Weights of a small mixture-of-experts language model, trained from scratch on English Wikipedia: width 256.
Below are experts of layer 4 (counted from 0) of a mixture-of-experts language model. Rows are named router (the router's row for the expert), up (a neuron's input weights, with its number) and show model dimensions 0-255. Each number is 128 + 32 x the weight over its row's rms, rounded and kept within 0 to 255.
Before each expert's rows: "mostly gets" lists some tokens that are sent to it at least half of the time; "gets" lists some tokens that make up at least twice as much of what it gets as of all text. This comes from a sample of Wikipedia text that the model never trained on. Tokens count by the router's weight.

# expert 14
mostly gets: " the", " a", " in", " The", "y", " "
gets: " ", " the", "y", " in", " a", "'"
router [112 172 120 150 162 105 113 123 172 150 129 167 201 130 155 152 156 139  98 184  83 110 170 107 151 119 141 141 138 183 114 128 141 171 183  98 172 109 125 146  69 111 159 152 161 105 107 135 134 165  80 117 147 145  63 228 100  68  99  85 108 126  45 165 158 154 142 166  63  91 101 104  97 137  98 130  99  82 141 120 128 143 103 144 107 121 123  86 130  59 152 147 151 152 158 106 113  93 126 131 114 150 177  74 112 147 175 147  75 114 119 105 104  91  95 109 111  69 151 144 134  55 130 101  77 168 103 143 169 101 135 125 102  94 117 179 142  88  55 110  88 135 106 143 117 157 111 112  92  77 145 167 101  92 134 165 143  78 134 111  89 127 136 129 133 182 130 101  68 162 109 117  84 137 118 204 174  62 165 151  88  79 126 105 136 105 143 170 134 168 117 170 156 186 125 113 103 140 103  94 127 140 124 119 132 142 139 103 141  98 100 100  99 173 118 153 179  53 142 109 121 167  82 107 124 116 140 134 134 143 173 141 106 168 160 117 182 144 132 127 118  83  74 142 153 135 177 131  97 183  97  59 140 127 119 132]
up0 [157 155 143 183 122 104 124 149 148 168 115 135 145 176 142 140 181 107 122 137 131  82  61 103 169  99 164 114  97 138 153  65 123 149  97 100  93 134 102 194  79 145  77  90  80 161 149 105 163 155 166 218 133  81 136 147 103 113 197 108 140 111  99 122 156 137 164 158 160 103  96 175 132 200 131 146  69  83 136 146  89  96 123 108 154 136 102 178 113 112 159 146 141 173 163 152  59  59 122 168 131 152 128 109 159 136 133 140 147 102 133 163 100 152  67 109  44 133 123 197 138 100 118 179 128 120 137 141  99 151  81 145 115 151 121  88 140 125 140 124 123 156 105  89 113 125 108 138 119 137 102 144 113  95 148 144 196 128 179 120 120 138 145  17  98 205 134 105 106 151 130 119 134  54 124 117 144 108 157 134 105 165 153  64 195 120 140 172 147 128 120  98 109 100  80 143 136 112 110  89 101 193 140  73  85 110 137  95 116 110 126 119 113 124 128 104 131 132 178 118 118 128 162 151 133 104 157  99  76 144 158 115 165 195 119  97 140  90 130 152 155 151 111 133 120 203 125  94 109 107 137  56 115 112 131 188]

# expert 3
mostly gets: "s", " F", " f", " S", "T", "S"
gets: "s", "ing", "al", " of", " S", "S"
router [109 171 121 149  62 106 161 179 168 128 130 102 160 166 130 103 121  96 133 101 123  73 139 153  64 144 125 137 113  75 166  96 166 161 121 119  85 158 109 112 151 117 121  92 110 167 142 156  83 181  95 110  33 165 177 144 146 133 125 139 106 141 117 140  82  74 156 127 140 124 126 120 131 179 130 140  95 133 114 117 154 156 159 177 164  92 140 148  86 118 110 103 136 115 136 102 100 151 170 126 134 159  91 154 152 105  97  55 140 108 133 199 112 150 142 111 118  99 123 118 156  41 194  77 125 129  66 110 105 165 151 122 111 100  90 141 105 117  96  70 143 144  97  71 147  86 134 113 117 104 109 101 117 153 125 149 146  95 162  85 187  86  97 160 133 120 139 137 125 133  70 121 169  74 181 132  64 163 136 127 133 102  64 100 171 100  97 186 132  95 147 117 100 177 165 128 195 142 152 112  97 151 120  68 180 164 112 142 173 156 134 143  80  60 198 159 131 133 149 106 107 126 170 145 117  80 121 143 180 159 118 109 175 182 173 120 155 102 136 123 102 137  90 123 153 137 123 178  89  58 150  61 108 115 156 150]
up0 [118 143  93 131  94 130 168 123  79 140  22 111 122  91  90  75 163 157 204 147 114  93 139 143  50 190 156 123 109  83  86  89 132 140 109 145 132 126 171 136  86 103 106 121 121 118 100 143 121 159 103  98 152 138 140 112 121 152 130  84 122 175 129 138  95 145 144  54 140  69  97 142 132 165 131 107 127 133 115 109 131  61 132  92  89 108 178 138  85  98 144 130 106  85 132 229  95  79 145 154 156 193 142 165 154  89 155  81 170  83  87 154 108 103 147 185 104  94 123 150 110 131 178 103  82 120 100 152 170 119 111 130 140  71 143 134 188 107 144 109 105 122 149 132 144 103 118  90 110 148 198  83 133 101 155 173 120 141 146  90 132 120 132 149 121  99 194 138 122 125 165  86 153 125 106 133 119 161 162  78 139 189 101 165 135 138 112 187  51 155 178  95 136 128 132 149 150 165 112 106 124 165 107 146 158 156 137 100 158 130 201 158 115 100 170 119  99 127 123  97 199 110 127 121 107 135 125 145 152 139  81 150 187 130 140 134 157  96 157 130  86 143 127  81 171 163 135 135 102  97 133  70 215 159 150 146]

# expert 8
mostly gets: " re", "ar", " S", "es", "ol", "l"
gets: "s", " S", "ar", "or", " re", "S"
router [ 54 147  84 153  64 134 156 102 129 162 170 172 150 102 129 101 177 120 154  74 103 103 172 178  85 103 194 145  76 119 119 127 140 112 106 135  88 100 139 119  94 109 171 124 145 119 129 196  74 160 155 136 113 170 208 103 140 162 129 121 147 129 107 141 130 145 173 116 200 104 145 131 105 106 147  93  88 180 127 149 121 117 182 165  98 130 187 115 110 100 165 114 125 119 157  72 147 162 128 136  98 116 162 113 140 102  76 108 106 143 123 199 145 162 125 116 121 102  99 111  90 123 153 125 135 117 114 110 103 164 131 159  83 122 158 147 136 104 143  93 160 129  80 104  69  99 158  53 109 122 115 188  78 144  95 144 166 166 112  67  84 128 140 169  93 124 121  98 141  93  93 123 102  86 130 134 150  89 122 132 120 162 117  82 160  92 100 198  70 148 101 102 162 150 198 142 137 177 161 136 153 142 148  75 114 123  91 104 207 112 168 122 101  94 128 188 120 138 137 130  53 101 171 100 157 127 109 122 140 142 111  61 153 153 109 147 104  58 157  93 134 148 121 140 156 137 101 123 144  78 124  51 122 104 127  55]
up0 [145 143 139 197 145 169  94 101 133 129 131 167 105  95 107 138 162 126 146 130 154  75 146 176 109 114 171 154 105 138 118  88 109 174 140  89 137  99 134 158  35  95 141 113 174 116 154 121  77 154 121 112 149 122 126  91 160 162 112  88 178 130 122 134  75  87 127 156 194 147 152  86  86 164 109  66 131  76 134 142 166 160 105 141 145 146  85 151 112 144 112 119 136 149 135  98  97 158  77 145  92  95  83 172  75 121 137  99  95 151 133 184 105 104  82 110 160 149 168 149 102 186 191 140 109 108 120 105 103  93 129 140 142  91 136  82 100 121 158 121 199 148 161  67  97 106 112 100 150 121 185 125 164 116 142 210 164 198 127 117 129 120 151 143 103 170 149  78 115 141  70 146 121 187 128  81 181 147 124 140 132  71 142 129 157 111 112  81 179  89 114 102 151  73 130 133  76 145 151 148 120 155 152 116  71  99 137  11 170  62  97 179 122 112 175 171 160 128 153 103 115  98 148 117 158  95 144 134 147 151  90 139 140 137 104  91 120 135 148 132 154 200 106 107 113 152  97 109 102 163 155 164 131 157  86 140]